Experts of a small language model: a sigmoid router.
Below are experts of layer 9 (counted from 0) of a mixture-of-experts language model. Rows are named router (the router's row for the expert), up (a neuron's input weights, with its number) and show model dimensions 0-255. Each number is 128 + 32 x the weight over its row's rms, rounded and kept within 0 to 255.
After each expert's rows: a language model's description of what the expert responds to. This comes from a sample of Wikipedia text that the model never trained on.

# expert 11
router [118  88  88 165 134 105 116  94 128 109  41 110 132 110  67  91 118 141 142 171 127 141 133 109 118 160 150  88 166  39 109 104  71 165 143  98 148 151 119  90 124 153 109 180 144 200 161 130 140 117 113 173  90 179 167 168 153 171 145 104 157 117 116 110 157 142 141 164 155 112 120 152 135 174 132 113 140 112 161 170 150 115  98 129 128 122 123 137 151 129  99 155 139 163 172 173 138 125  93 143 142  73 140 140 136  64  77 121 163 119 144 119 126 138 139 110 105  96 123 104 173 170 150 163 119 157  81 137 108  97 150 127 188 134  82 149 147 153 165 143 110 131 168 179 131  66 116 209 152 123  87 117  99  97  81 125 211 146 119  98 126 117 111 130 104 181 102 131 149 144  83  76 124 111  96 146 124 171 127  79 104 124 138 144 173 156 152 160  94 188 141  54 156 152 166 160  83 136 151 159 120 152 148  93 122 148 129  99  91 170 106 119 134 137 189 162 157  94 136 161  46 141 160 181 147 144 149 100 134 147 104  28 137 138 153 103  49 111 127 171 162 216 111 194 112 142 147 147 152 168 140 122 130 183 149 129]
up2 [109 132 119 145 151 143 130  68 102  57 126 124 108  70 123 140 184 119 134 139  95  96 205  82 121 189  76 138 192 119 149 131  99 127 143 157 113 166  90 171 169 116 135  89 135 109  98 126  99 138 136  81 139 133 177 120 122 106  95 116 165 122 155 143 133  90 147 163 177 156 129 131  62 172  96  63 106 190 101 135 178 136  73 192 106 155 152 121 142 145 156 115  76 115 145 185  97 117 125 143 138 178 178 143 144  88  98  64 146  93 115  67 141  34 139 163 119 156 143 106 143 137 113  85 118 171  94 141  71 100 177 136 152 156 170 106 116 142 121 123 125 112  94 139 131 173 154 112 140  90 134 109 137  60 109 124 121 160 130 135 138 110 117 142  82  83 134 102 106 138  70 102 145 110 119 100 136 182 122 137  61 103  74  94 203 181 172 174  94 115 183 139  81 179 105  92  67 122  84 154 105 149  53  95 117 149 137 160 110 140 142 115 176 175 118 116 200 116  94 161 137 141 155 106 185 109 163 141 130 135 162  82 132 115 121 181 160  72 111 128 142 136 132 160 116 105 113 107 149 138 148 115 108 147 160 121]
Description: CJK and accented bytes

# expert 28
router [129  79 147 187  92 122 132 100  94 129  35 126 139 118  85  92  82 119 173 170 178 101 129 131 132 129  68 103 162  94 107 111  98 152 126 141 158 172 103 108 130 115 151 148 153 153 100 164 169 106 118 117 150 154 136 155 129 130  81 123 148 149 126  90 145 124 110 114  98 123 105 193 121 145 135 105 136  68 165 156 160 210 130  98 122 163 126 104 172 107 150 198  92 156 131 164 117 154  90 111 203  81 144 148 167 144 117 113 157 147 138  67 125 103 172  93 170  30 143 137  99 133 133 151 117 127 124 125  72 116  96 123 142 110  78 141 164 130 126 193  81 107 127 152 157  82 141 199 109 216 146 147 157 117  81  87 159 135 124 133  89 144 112 166 109 107 159 120 129 126  79 103 116 138 112 169 137 147 102 152 119 106 145 130 167 156 129 126 123 137 121  64 144 108 137 112 118 124 138 134  85 150 155 150 152 149 181 101 121 104 108  98 179 137 172 172 140 119 124 141  82 105  89 131 109 128 154 138 113 122 113  74  97 166 125 116 124 142  25 119 106 173 202 187 108 117 116 119 236 148 150 132 146 152  40  75]
up1 [151  71 183 157 139 121  86  87  92 107  82 151 131  82 151  66 103 205 106 166 102  77 137 157 113  84 159  86 208 159 187 162  76 156 131  53  93 130 117  91 162 160 140 216 126 109  91 110 153 131 152 103 120 172 140 131 134 144 111  90 159 128 126 129 157 178 123 133 158 120 110 106 180 112 109  86 124 117 104 129 159 139  96 150 140 102 121 156 125  75 223 138 140 118  93 100 138 166 136  69  76 130 123 168  81  91 126 124 108 175 133  85 160  57 153  95 136 138 177 107 124 190 130 133 154 154 171 133  55 160  77  97 144 151  63 121  45 134  99 143  64  94 179 141 132 150 104 146  83 140 155  87 112 125  90 137 165 197 106 132 159 107 112 150 114 145 116 147  88 120 129 148 129  75 156 101 110 169 104 165 129 148 118 122 166 115 174 144 108 149 130  94 139 126 160 143 100 139  95 177 104 105 129 169 147 128 142 148  92 127  63 123 209 119 153 166 143 126 116 165 106 129 112 150 105 149 153 131  88  85 114 113 123 164 119 145 157 138 122 120 160 159 139 132 146  92 144 113 134 105  76  93 108 136 103  62]
Description: Year digits and months

# expert 61
router [120  98  98 161 116 143 132  99 144 141 138 115 123 128  65 113 121  75 151 163 129 140 157 144 147 116 120  86 125 104  97  85 123 152 149 122 110 141 120 213 131 108 118 193 152 122 105 128 135  78 148 108 128 188 127 140 147 170 156 174 142 113 121 136 152  99 137 118 208 128  98 150 134 207 145 108 131 108 189 127 133 177 124 163 145 117 128  68 130  86  97  91 121 115 145 123 127  96  80 113 163 131 195 151 144 106 116 134 170 115 141 131 120 144 173 123  99 128 151 175 128 161 107  85  93 155 190 147  53  60  49 139 162 110  87 102 120 105 145 150  80 134 126 126 134 146 134 142 157 111 181 171 124  79 115 108 131 152 130 150 141 173 142 186   6 189 136 147 143 138  86  40 119  78 146 166  86  92  92 107 109 108 155 190 184 113 143 170 137 194 163  48 100 107  92 167  85 156 158 177 110 160 154 127 132 161 156  81 115  87 100 131 115 171 108 144 100  83 112 146  98 124 134 142 115 122 130 150 134 133 141 109 147 137  67 156 126 112  78 121  91 153 147 173 175 106 111 149 166 166 111 113 104 194  93 128]
up0 [207  93 116 115 134 136 125 107  91 147 113 134 144  72 134  80 110 107 152 161 181 151  92 137  73 135 151 129 130 108 151 139 153 125  88 139 140 105 108 173 125 144 141 102 134 117 164 129 173  83 165 113 151 151 137 149  71 108  67 177 171  86 207 105 152  58 156 130 140 104 171 140 169 163  90 110 145 101 183 130  98 167 108 146 122 127 140 103  97 140  99 118 156 135 138 101 143 112  97 129  79 146 174  80 125 181  65 168  84  52 111 157 106  99 137 107 171  91 142 131 133 150 141 111 125 147 158  90 136  96 122 137 152 154  93 153 118 139  78 126 144 126 145 133 162 106  93 119 159 142 165 151 116 153 145 112 137 134 160 123 124 136 141 116 105 112 105 145 104 104 126 177  97 156 165 114 137  95  84 186 138  69 145 145 181 108 118 194 123 124 196 153  68  95 138  62 107 209 104 130 109 159  76 149 129 178 140 137  75 163 113  65 133 137 137 148 117 131 128  76 116 126 166 159 149 189 132 162 147 111 177  96 215 169  85 162 118 182 129 165 123 106 110 126  91 118 103 140 132 155 166 115 115 215  14 133]
Description: Directions and regions

# expert 19
router [130  87 118 139 130  86 108 128 105 169  75 125 164 131  88  88 133 166  85 120 127  76  98 102 131 137 160 141 128 100  71  86  74 133 133 146 173 188 107 125 123 156 117 132 156 170  86 158 124 125  96 112 118 178 110 184 185 122 127 162 211 171 121 160 184  93 144 118 144 130 132 174  95 154 131 105 130  93 156 131  72 191 140 133 127 102 110 112  91 123  49 148  58 107 140 132 109 154  90 104 159  82 138 103 201 130 110 107 136 103 149 104 148 148 144  94 159 101 156  81 113 145 162 169 137 143 113 149 108  99 105 174 191 177 141 192  88 132 137 136 105  98 126 153 139 126 200 109 143 164 135 139  86 114  41 152 155 127 108 107 126 111 155 132  73 116 147 122 212 152  58  67  79 143 171  98 137 144  83  95  78 127 100 122 147 167 131 140 149 125 171 116 151 135 162 170 166 136 126 144 144 113 164 121 149 226 154 148 101 124 112  82 141 124 163 124 168 132 163 118 136 130 144 138  94 125 105 101  84 136 126 104 165 157  94  94  96  96  23 140 103 154 136 160 122 182 105 128 149 105 145 158 104 173 120  78]
up2 [129 131 103 100 119 118 153 160 157 102 147  97 134 100 111 117 180 132 140 167 129  73 135 144 170 178 184 101 116 134  86 150  82 128 154 103 161 128 104 140 100 140 128 105 180 192 122  98  61  95 129 128 137 146 154 124 142 104 163 127 126 149 182 133 155 104  80 133 157 124  79 150 145 141  75 115 109 133 164 169 132 129 147 133 116 117 136 182 132 102 102 163 121  94  81 160 170 122 124 207  94 101 124  85 103 130 111 137  72 106 163  69 170 178 121 117 172 132 168 112 180 118 134 136 136  97 123  55 150 132  91  93 161 175 154 124  55 139 159 192 107 198 151 171 152  94 147 176 129 109 165 101 129 119 119 164 152 151 148  88 134 185 100 175 130 109 115 157 107  84 143 125 153  95 117 155 189 149 110 127 156  90 111 127  86 176 134  83 138 142  71 104 132  99  88 102 201 136 104  89 101 103 181 110 101 187 102 123 128 131  69 157 148  87 147  81 146 102  40 195 122 122 208 121 211 143  81 142 172 149 115 120 137 152 150 130 121 146 156 152 109 131 135 130 124  78 130  85 182 114  87 104 170  78 133  90]
Description: Possessives

# expert 33
router [161  73 107 147 141 120  83 112 125 147  71 130 154 169  78 121 118 108 151 139  99 122 134  54 158  79 132 115 126  94 134  75 123 167 164 112 118 108 194  84  77 132 105 124 143 191 112 153 106  61 150 157 159 139 111 112 163 130 129 143 148 112 144 125 159 106 165 144 165 103  61 180  88 184  88 148 140 114 125 175 151 196 103  94 157  74  76 101 143 109 157 145 109 121 106 125 118 198  10  86 162 178 169 170 215 114 122 111 132 107 122 124 133 133 106 136 105  48 115 131 138 137 128 116 138 139 186 108 151  72 109  73 167  81 148 106 199  96 125 144 110 131 122 104 129 122 126 186 165 164 142  80 153 142 144 148 175 120 140 124 158 105 141 191  88  79 166 181 117 145  93 123 128 112 130 105 102 118 110 116 116 124 115 122 108 148 157 167  79 147 160  93 129 123 133 121 178 112 122 141 151 166 168 114 137 143 171  56  97 160  96 107 147 108 155 111 141 140 133 161 111 123 162 141 124 149 138  99 102 112 118  80 169 193 127  92 126 149 116 142  89 123 105 146 159 171  94 112 182 141 149 185 114 194  75  71]
up1 [136 130 125 123 138 105 192 205 131 154 129 110 108 183 125 149 135 153  55 149 109 105 144 135  90  93 140 134 133 122 139 104 132 104 112 134 126 143 100  86  48 123  69  90 180 137 148 102 116  68 145  72 100 130 229 116 175 218 149  80 116  93 141 131 168 133 100 153 153 170 145 137 129 131 199  73 103 102 135 128 172 121 120 119 113  96 149 124 112 134  99 137  96  96 113 113 134 114 128 179 127  83 149  85 138  97 158 125 127 102 132 102  76 161 191  99 133  72  90 166  77 153 141 135 126 126 127 177 116  80 125 127 108 152  93 140 136 141 110 174 126 125 100 112 133  55 113 117 158 197 134 115 138 127 147  60 109 146 179  96 141 141 164 155 123 109 132 156 160 170 138  81  87 134  75 126 112 141 202 109 152 154 149  59 200 124 158 133  77 134 131 154 157 150 124 153 142 167 126 172 122 111 166 125 109 104 181 129 170 119 142  80 138 138 180 157 147  60 143 128  98 182 118 116  69 137 122 155 164 147  96 100 178 139 143 115 168 117  85 132  82  80 182 117 212 142 120 135  88 109  71 138 104 146 103 125]
Description: Digits in years, scores

# expert 31
router [118 118  98 105 106  80 109 130 103 132 150 150 113 168 102  80 121 116 131 130 139 134 132  97 186 143 122  42 129 100  97  86  91 137 131 139 175 173 161 187 167 169  90  93 115 159  99 147  97 119 180  92 163 163 110 191 122 138 129 195 143 126 142 197 183 148 101 182 162  97 159 159  95 124 163 124  82 143 122 199 133 186 107  80 141 109  95 106 137  60 131 142 134 113 140 172 126 172  63  91 160 153 157 116 108 106  76 106 135 124 153 132 198 123 166 103 141  88 112 141  89 179 147  81 224 145 100 144 134 136 114 169 141 150 114 116 145 147 113 144  70 148  57 185 106 139 133 169 162  89 167 149 145  94  86 155 123  91 148 103 106  88 159 137  80 160 116 164 135 140  70 103 121 111 149  95  93 145 105  80  80  85 126 110 147 137 165 132  82 131 185  72 144 101 119 120 119 117 150 177 109 151 167 187 147 142 108  73  86 114 134 160 127 187 128 134 159  87 123 148  98 141 153 135 170  91  97  95  81 116  78  99  90 130 116 107 156 109 111 107 117 167 109 116 169 107 122 169 187 121 147 129  96 165  87 104]
up0 [171  41 118  98 129 113 124 108 107 143  89 150 187 116 173 118 116 150 135 155  85 150 170 122 165 142 156  70 144 118 118  98 109 126 146 123 168 162 171 162 172  90 129 124 132 109 108  95 121 132 162 148 122 159 145 111 112 175  98 167 128 119 115 159 146  99 145 194 171 165 158 135 130 117 157 159 105 148 110 182 163 144 146  72 145  74 133 108 177 116 116 177 171 118 147 136  97 128 116 128 101 116  83 102  99 175 138 144 139 112 175 148 171 121 103  93  59  62 169 132 139 178  99  51 184 167  95  97  86 122 132  68  91  89 108 129 138 172 157 126 111  97 136  96 125  78 104 174 135 178 131 156 198  99  77 145 127  85 144 122  75  99 133 121 139 152 102 120 153 120 108  63 149  77 131 161 183 142 108 147 101 160 134 145 134 153 103 111 127 133 210 117 141 183 175 120 105 128  83 192 170 108 149 134 141  91  77  85  77  73  68 126 127 140 132 142  83  90  64 138 138 145 185  60 132  98 155 194 102  94 176 122 174 166 125 105 141 136 100 183 114 143  93 119 156 139 108  94 160 106  96  96 132 152 147 128]
Description: Roles and occupations